{"n_layer": 9, "d_model": 128, "n_experts": 256, "experts_per_token": 4, "d_expert": 64, "d_shared_expert": 0, "activation": "swiglu", "moe_layers": [0, 1, 2, 3, 4, 5, 6, 7, 8], "router_score": "sigmoid", "normalize_top_k": true, "routed_scale": 1.0, "balance_loss": 0.00433, "balance_bias": false, "n_groups": 4, "groups_per_token": 2, "init_std_router": 0.00769, "lr_router": 0.00136, "vocab_size": 8024, "norm": "rmsnorm", "norm_eps": 1e-07, "tie_embeddings": false, "optimizer": "muon_variant", "lr": 0.00674, "beta1": 0.9, "batch_tokens": [32768, 65536], "seq_len": 1024, "train_tokens": 445100000, "steps": 9326, "dataset": "wikipedia_en"}
Below are experts of layer 5 (counted from 0) of a mixture-of-experts language model. Rows are named router (the router's row for the expert), down (a neuron's output weights, with its number) and show model dimensions 0-127. Each number is 500 + 25 x the weight over its row's rms, rounded and kept within 0 to 999. Numbers have three digits each.
Before each expert's rows: a language model's description of what the expert responds to. This comes from a sample of Wikipedia text that the model never trained on.

# expert 11
It responds to: Commas in lists. Commas closing names or items in lists and appositions, e.g. "His widow, Lene Barnekow," or "bass, piano,"; also number words and "there".
router:531515555495521479507474521486460480471419482508504529514510476481499488504510515510503517470451513498466476485524477448471502483533548449480507511488509542484489490524458480545515527519489468517505486531533471442518524447461504472542498487496499493501510505499479522446509529515484526506513529473495499473518508497493487452537498457516519505508483522475472508495493530493521497501490
down0:533525472536517487523496509532508496480489515493459532493498517499470535486483459550497511533488512480524487504495527525503535507484454478510502496502461471523476498509522462555526530537529498521510511455496534456511528472472483520508503502482506507535515512513498472452486521466508531570451512513540481457499535517458506437528498471522484483492507468529500475484497496514497488531513
down1:480511507524479539518530522555511494489535501457503493502436474541454521516493523477521508485503484466449501500469517462520488525505514507524560519522480481466487553507524475508503523457506523529504524502499511508516506529490512509512460474507502562469456489496501515563463496455490487533493495501526540510465517509504471498533510519513515507489519505505528522460468470496511535514512
down2:511492440505507473463494499480474542494516501488515568502518443533499516510503512491493554477474501526486500503528506508439487524527480567519487507544483511487518505540526466482522510502449515478508482530515448481488522476479464499505478543500518505485481521531502494500472499504516467496466512504514512538479485492502470514453479533491507478465520476494532522553517503489469520471525
down3:486483532522510482531508498489497444504534509524511526535472518464476532514478493511439534459570467511484462513462535510520503531477507492505490476481456508466479486493493498500516514507512487537516456504462482485461474506507513508499491544486505519493461483503522506520473434484492503487487474455548497533495487529500500471485475537542490517509491487505483483504470473480530476547468
down4:482496525470496475532492522509459526484440488523533489531481502529480479469501464517506481436535521501517469534470475501458462486470505517448509514493474527507512461495502469535513460477511506494536486505567511512483483487504552507508490539511507531516490468500506501495551459519507519485498519547503479492515481521456485474489511501512498479505466520502470503491475502446501492457542
down5:525476509530525476449525492479507519464529499493520473496512544464487520519540504476493493481521488485482525453486510482515541505486511553513502533484477503501502496478486531537520475491475510500466562531507501526495511504551501524498514506519474505480502496448545518524528468504519455495510515489520488448535512479467454476474572549477530515503481519521491554504500508509501504481509
down6:457537521509488506465494513428477488501480488495532528479502477458484476514552493555505461483504511501500495485529489494510492521495464486535491504489527537549502518501513526530530515499489483507501443487532492499506503479449519483476483514508465485479474526519477504469525497478493518516483524456483476521505530485495470482501451516505512474429519508457454456485518489498505475507447
down7:525468506531526503502503485474460500526539516527515530468477485498483468450527506492547505501575503487536530487501507535499520531504505524500455521537512486523486458469484494491493504461510488534463518494541514496485506499495486488529470509496513517556494511460480492489459506525521485491503479503488493514446535488481532499463526486461491532501510495490464470474440510525443466496522
down8:508554446466523489505478497477465525477526510504505492539477471527502499487523490491523511497490492534530498495548503484517545488498524511535500505489504490512549508515472513500523502433485538506422490516473501515521537485502524512499469506516535491486482499528479512496492480499495527523446479456461503500498466509506466531487488535511494505507485470461452450516512562531522508528520
down9:514492489503531500497494454499461514485441510473492499471463483485459513485522503470474476491480491497501509503506483523464533495515480522496496482486466536505514476476456521499497502462534497535494477492542478520418539482536512526487461503537496556485505481543506480512528517517514513542496530519469484497503536456501499499525483524482509452530445516535471498502504497505449508462511
down10:477553491495477484528502482494547448536510479439516471479539498501520463448499543497515498519518502500505514486504522493483499517538477451521501504528518441530492521493503513501487503521472467517506483498456529454507487500497467445512502548531515520534522492491493506473453540512490531493507501510506508506553457552482464488493522503523477504465526480513461506512503476500503498525532
down11:516486510529498488491490504532455480477516530477487487516497475473490506516495502506497463468481529474487477498475461533526522475509507475553495471518525548479501510547507496554501496504529502542534472439517463504530501489493497506498498489516489465450521504427504502508515530460491528533512487517468475490486522492455556509512510461538488555499514536503495531493541506538501518487508
down12:505496573513489534489489522518515506472472502498455498502538486534509484493496526505489533547456514490476490490495522467494493488538501464501493539475440490484484521467463527472469503529521513472548482494498525490460522510528487516485500494520506513458469508510480540491481488496479533503531477485473451460557479497499525510546497472517490482494498483452480466476483463495513490552528
down13:511488476461491544485539493470553483524506491484510484541463481543514512477512491529518453538488499509454546483494497473493477510487478513493517478554455502542428535523505483496448506486498534529479499509504520486476459512466525494536503506495520477497483490501517439483522542512489482480505519480486527509531489510484508509526502528532467503491510461488491477523488502461455471507516
down14:523510491525490491479524483486481506514499466488498503549469477467505523522536495490477492528510466499484517484449446523485493517499441498472488482514528526511490522511516538492455492510527522496501482498534502507528536505533509495459519505525459572485514528515533494525493532523519514490496498507509510504494523491446461526510459504499450506524442505503516423522502517517498464487453

# expert 16
It responds to: Years and ages. Four-digit years in dates, lists and tables, and the word age in birth lines, e.g. 2015, 1919, (age 46).
router:523550510464541453470540484477474489508489491483539479525506503483501476539483513548478505486499502503436514558483481481492485506482474488502508454487497504506506496534487463498521460505480485538481529521495480486479528470486495491520576507457518451500513483487500547490496494511478563502472504478535501476514517483457502452511478502517512463497507478501480524492499492460515486531531
down0:513459522493466560498499488539483473482520523466529450543513483515484541524504565522510503511480507493477503506438513425493497550517508500499510537513494505486487510522508468474479497497504489516532472461480525490502522510491526484460525520502533503509488485523484481474528533520493459515467508519522475485504538525523442491473512491472491460498548494495455481499528512517489485521492
down1:483555518504517496517523462491518488525477481523496515483527493483443496502535535522503538456531499524540585483511527473488505482535479470489477533477465525492521532535457476500485476471502506521509448497547525501499510522508518480511505466514520484518472509524490509489526475501494505518530505461504522475469484496503477522497464514481474478507513509501484553517443440479504496498476
down2:451522471521523560481497486453491508488507509510517499481478471461481551489511512542484531531496489503497518521497507504506466540519447506511448521553477508539526534499526525494494502531526470532514465440504514523491509474512529504531472490528470454550492535492533517483490472485482487495482488500513460534480528473513466494476479517521525496508500534499476488517501484528540528479495
down3:476548455514471507501531526485487486482534481476519510517522471483519474465484505534527465483508483480544494487493466473485459449508501489526497476496484494512517488512546480532471462500559477516452527517521543465506500492525505501485503487480544525544485474531557513510530487484540559490541494502491493457528521504498508505493491498506504469497485518505482480500545467498471516525454
down4:541478484486487537469506463492441511516479491452489526432471499453519501477483498513520520507506507461550526473505530508521504514489483490527478516489474541514467480521468494493515530485489468505461476460494472514523514492505542481510460544546500528493472486473496483495501481504531489476497481518448492524521471499504518472523497476460495506544491480475464467480473493510504536465457
down5:535478471509515545535488545479466504530470491524499530488564535470535507443477481511537505530477509480511488481528517498492534532489507487484506490484513468514499525517491480515552542538482504500510514530492479522470517510530482488457484531512516534480477510499478506465498497449504463525479457521474482481512450473496533532499526458508528482511542479513531506515514475503511532475529
down6:516471507504489461498458497520564454491479502496467489461497472493532529488514507490558496462515502482550524480533479459495495470486510499488508534521497525454443478483537515488494492528494481537504524476519482512506517509537480495532467442515534506493497530468464470500500479480514473492517507502452565522525516479527504487521511485481473480478514506479514531518444499500490527478511
down7:514483495526504454503484503536504502496507540488517502545545472517493528529481534476529502478526524474479497501484533500483512494542515518455483505485483458480548495472508479458483472488499494522520492525486520530516526470517484520514558480472528487503538477516473492495485516492472497504463499501518561512485478549436495534492516460457490462547466462525488480506534514522520470484509
down8:529489466507517474499544487502489503468482467519509525517525507478511481433508561511501478507534474500521484531474500506515491511506515489499520493514512485491454489487455481536511513516459507526558486503492496506488505520498453467444550493494477489505552525477488534484520534566494540505558486533501494506505481540488486503529502472480470553497512508462510519474536524497496497496471
down9:509557518483500490480483530503469521539501497506508489491479544505542492511492545486505524514509498563441497509527533477510481449486479464515496492510487525562503445502486456512459496481508492496534495505540485510455521524530506478510484518483458506499475524502502537465522527462502500520506475479525473447478503493491495547466492467503501501493545498504520517519472525552504528508515
down10:543520486490494530482482524485445481503514474499496528460471499463483470469508498463511527453474520503517472518497518494472510501534523527510495522529506545494499468499486486493500497510467483483490469526495454559495522533499513478501463495542491521474490451488490442522485486516526489487445472520475457484552481481485496512512532509471516474527513479480515540448510468521517495452485
down11:457507473515496503470485476479497480508500519473516489483487506492535493484490470524508502544461495485471563499472485553516522483506529486526475476469522522459568497455513438472523468517525496522503525487540506521498449489499522488526530501509490494457510482525489498457457507521482479515489486467533488513519502498479494460508527499502523478483524459477519453486503474509517508544446
down12:529489495500476479437531493487483527494517540473513462483516512479504468506538508484472493492503477469510476482543502524505482503539473496497494477547517450479513478478518492494563511455483478534480508491490449512492508494531500528514512523526528504527471471500515505492487474544471468489476464478463575475485519525463502509507530505457501449513482548482515530485522510489518486509525
down13:469480540524558523518475527480504533507520485501496484530485504480512466476503474533504534477490526512513434493492479508507441514494516485449490503489503468532479499507497487491520496513491517495509477462478538520489498476508509495487545493531482482527498451471522530497542548497522489508514538474460517485489513469535539512521484525501484452498503488498514547530489445528507466566512
down14:461482464517536524511480518501459492481485486491508535507536473470501493515514498477501468477478490515472502486480491473523481508490510473517472535461465511488484461488458518494467501475499498476454516527501472454515518504500525511487490511500451520533509476475486460526465471561509549488494453462505512514500534466523479482517520454499505496521492520488523462517510545504510534469577

# expert 3
It responds to: Clause-boundary commas. Commas ending a clause or phrase in running prose, after However or a name, plus that, because, whether, semicolons, dashes.
router:560503506501532506504498485505513477512460465511494510513511481498511509539451487522510513520479515508444486542499500491482492532515491451484522515497499510482419541502498505489527526520470507507520463533500483496549524467470492513514492494514517475462491482500481523461487505533506517510475496469573445538514500501482495510482466458506512458524493486471557503529468508481537485476497
down1:508510495525458489491478559499513503509505522527474499511540479505524487475489522482499532492530510469538459494444520468531482488515529511463461533491524460480514518464518472479479493536470484497532514499485496480517467482488495446529455521512475519511463486523483489499542449466511512487530499489537539490476541516524479466472535477521453487447491493488499504489517506487539485507469
down2:490529523491495538538518470480483496487514514481484497475469509493526509500496517497501489481488517479495496490542459526489491517484501525556458429519481526482516514457489489493460441500482517525522506478531527449528484514507487462487495527448542464518534505434498523508485499538474503466481477504494474494531541506465491467491462518472475481496449494528502514498526529527528493510493
down3:537486509493516549480519464513504539504524427535481542523447494473520494473517495497505492520522520505478492510491519502495511518506493495495520501495508475537474459492500496499504503487502520475478505541503488511469516468492507532488544502485501498485456523538553520514515549521519457476463513481492522463509455514476477506518514526509543514527512494467512511562549439498529453515508
down4:474514486502486533498464533488532516536486480497523506498471521494485491503529466493484464539465530479537439549485536494498459509528533505453497527510516470522474537484486467481500477530517457455533494478464547475489500462510481505504514519472508472533545515496477476486494509513462533478530510472486541479470488512457528461498502500520532490493517500489510510478483482452508493524536
down5:540490474499451547493476488535499502507515440465486470507450505550464512526527442502486558461518519537507534521501479516519431512490491438502514512490459494492501478501549522478521512488531515506472471515539512503523533488442514508535521492485458498498509507490530512500518511498477461522522480504504505501517455526484466502529517478533492501519505517499486500509501515490480498499488
down6:482491513503469504472470520479482505511486499496490527495553493504496469515483486486538534502513504505509503514467514492509504508511544520513480531515523483531458503475530471512504438529474483527435530518503513493520540472552499474525518507482482519479463510469543505501506488458553503520511514501508505457508546508520464554496501461525494541529468520496475542547465493522495463510460
down7:500510487465526544514459505513491505519460481448471473510471456511501505486514505477508503508503467471509456502501464481503493548510519486518481517530464483469458540551531515525461535514449490512467492506507509482508530490538482489514480493465502516503524510519461484488512561529478501559490505484504514543507501552503454511501477509512523456497478490521501458510480482488512471463466
down8:474474457512470539533509505518514484509487495523501496452485508514490538474462544485506474472492452520483503549499461560496475507508499529487476473487474502504519500518487521485505489456494531516471460518528505512484468491503537530543483488524524487493533489504529514442504514475466453480499503460475508540437530508530479511489455498547479515477520504508449521509490511501514490517516
down9:514518487532486499513493516522514487475494495458491519490486477487478496557515488524469457519509487496562520466491550498480510532538476528491513489513467481442507508482468529469521479464500492472532538484499479529481567501520457516521471487502488530519498495518496500559517498502488549512472511505501500494540497504476474518478499548526482466518520526501452491520510499466468476456463
down10:528519483526475495444531482473508469512454510545515522498530515545481471478521482512472474490497515503527507518499452522538506495511503482503508477511479436486507481500497526477498513488511518538486522546503474479482514475475472495477482488465488541528465485512495477522484556463506485526506511542521519507540510508448474551469526459504455491471489509466499481509502528469460499463490
down11:547484492514440479459510490513475522498493458545462497548519518522529442496496512523517526515541495477487533517500499485481536544492504483510539488492511472462475515520469542505478495519514512508488499539493495510502496481510509499503548492513487462469453493510521523507505517489526489475500471482492543541500475558513471529534539517508487500485468481476461526501450496495498493444531
down12:531481466504453516536500522526502480472495450524515528489461495526525525531466487483478492541506536533464519499494505503492522558475515462474478509483511536472488511523521505520467505483494510491495485505503516478527480470542519481494556504560473510460488497518474475503499501543491521490531545553484488545505467523484507459497486538501482549493525514466504504508474526504521545517492
down13:488505458473481540532503538468462492533536494492475477506511516535485482532481517502497519516493486510526469501511523480516505473477534487446464513494490495459518520506492489534490525497492526481500504498516512448536473541490495448525488492538492478518478458511498474473567474508518504454548508474490457463490513541519521500437531476507515519487508490509509495462472498507552506486532
down14:503512497496532480494493463483450544489459465538533522501516461475510527498516492526502495496495503537542486504497514515525479481501494455489505483481532536484477475514508465489544496500508490497452486555505469510518511477503539484488504481513475504471487495535522490503574529486499518528467548497499473523490500497495487524538504499505522510522474531442441483537567514517505476477478
down15:515546466498479481534496502474509528529527480486537525514532516501550509497491520468505561490449497492503476507475471462497470526524499526539528528475491520518485516501506568482490476499499479491540527516479462530526528485518513509474482471507493455447521483510484511508497445483474508522520515497505559489507489478441454486503528496506509478536494535508520505523480480497545498485496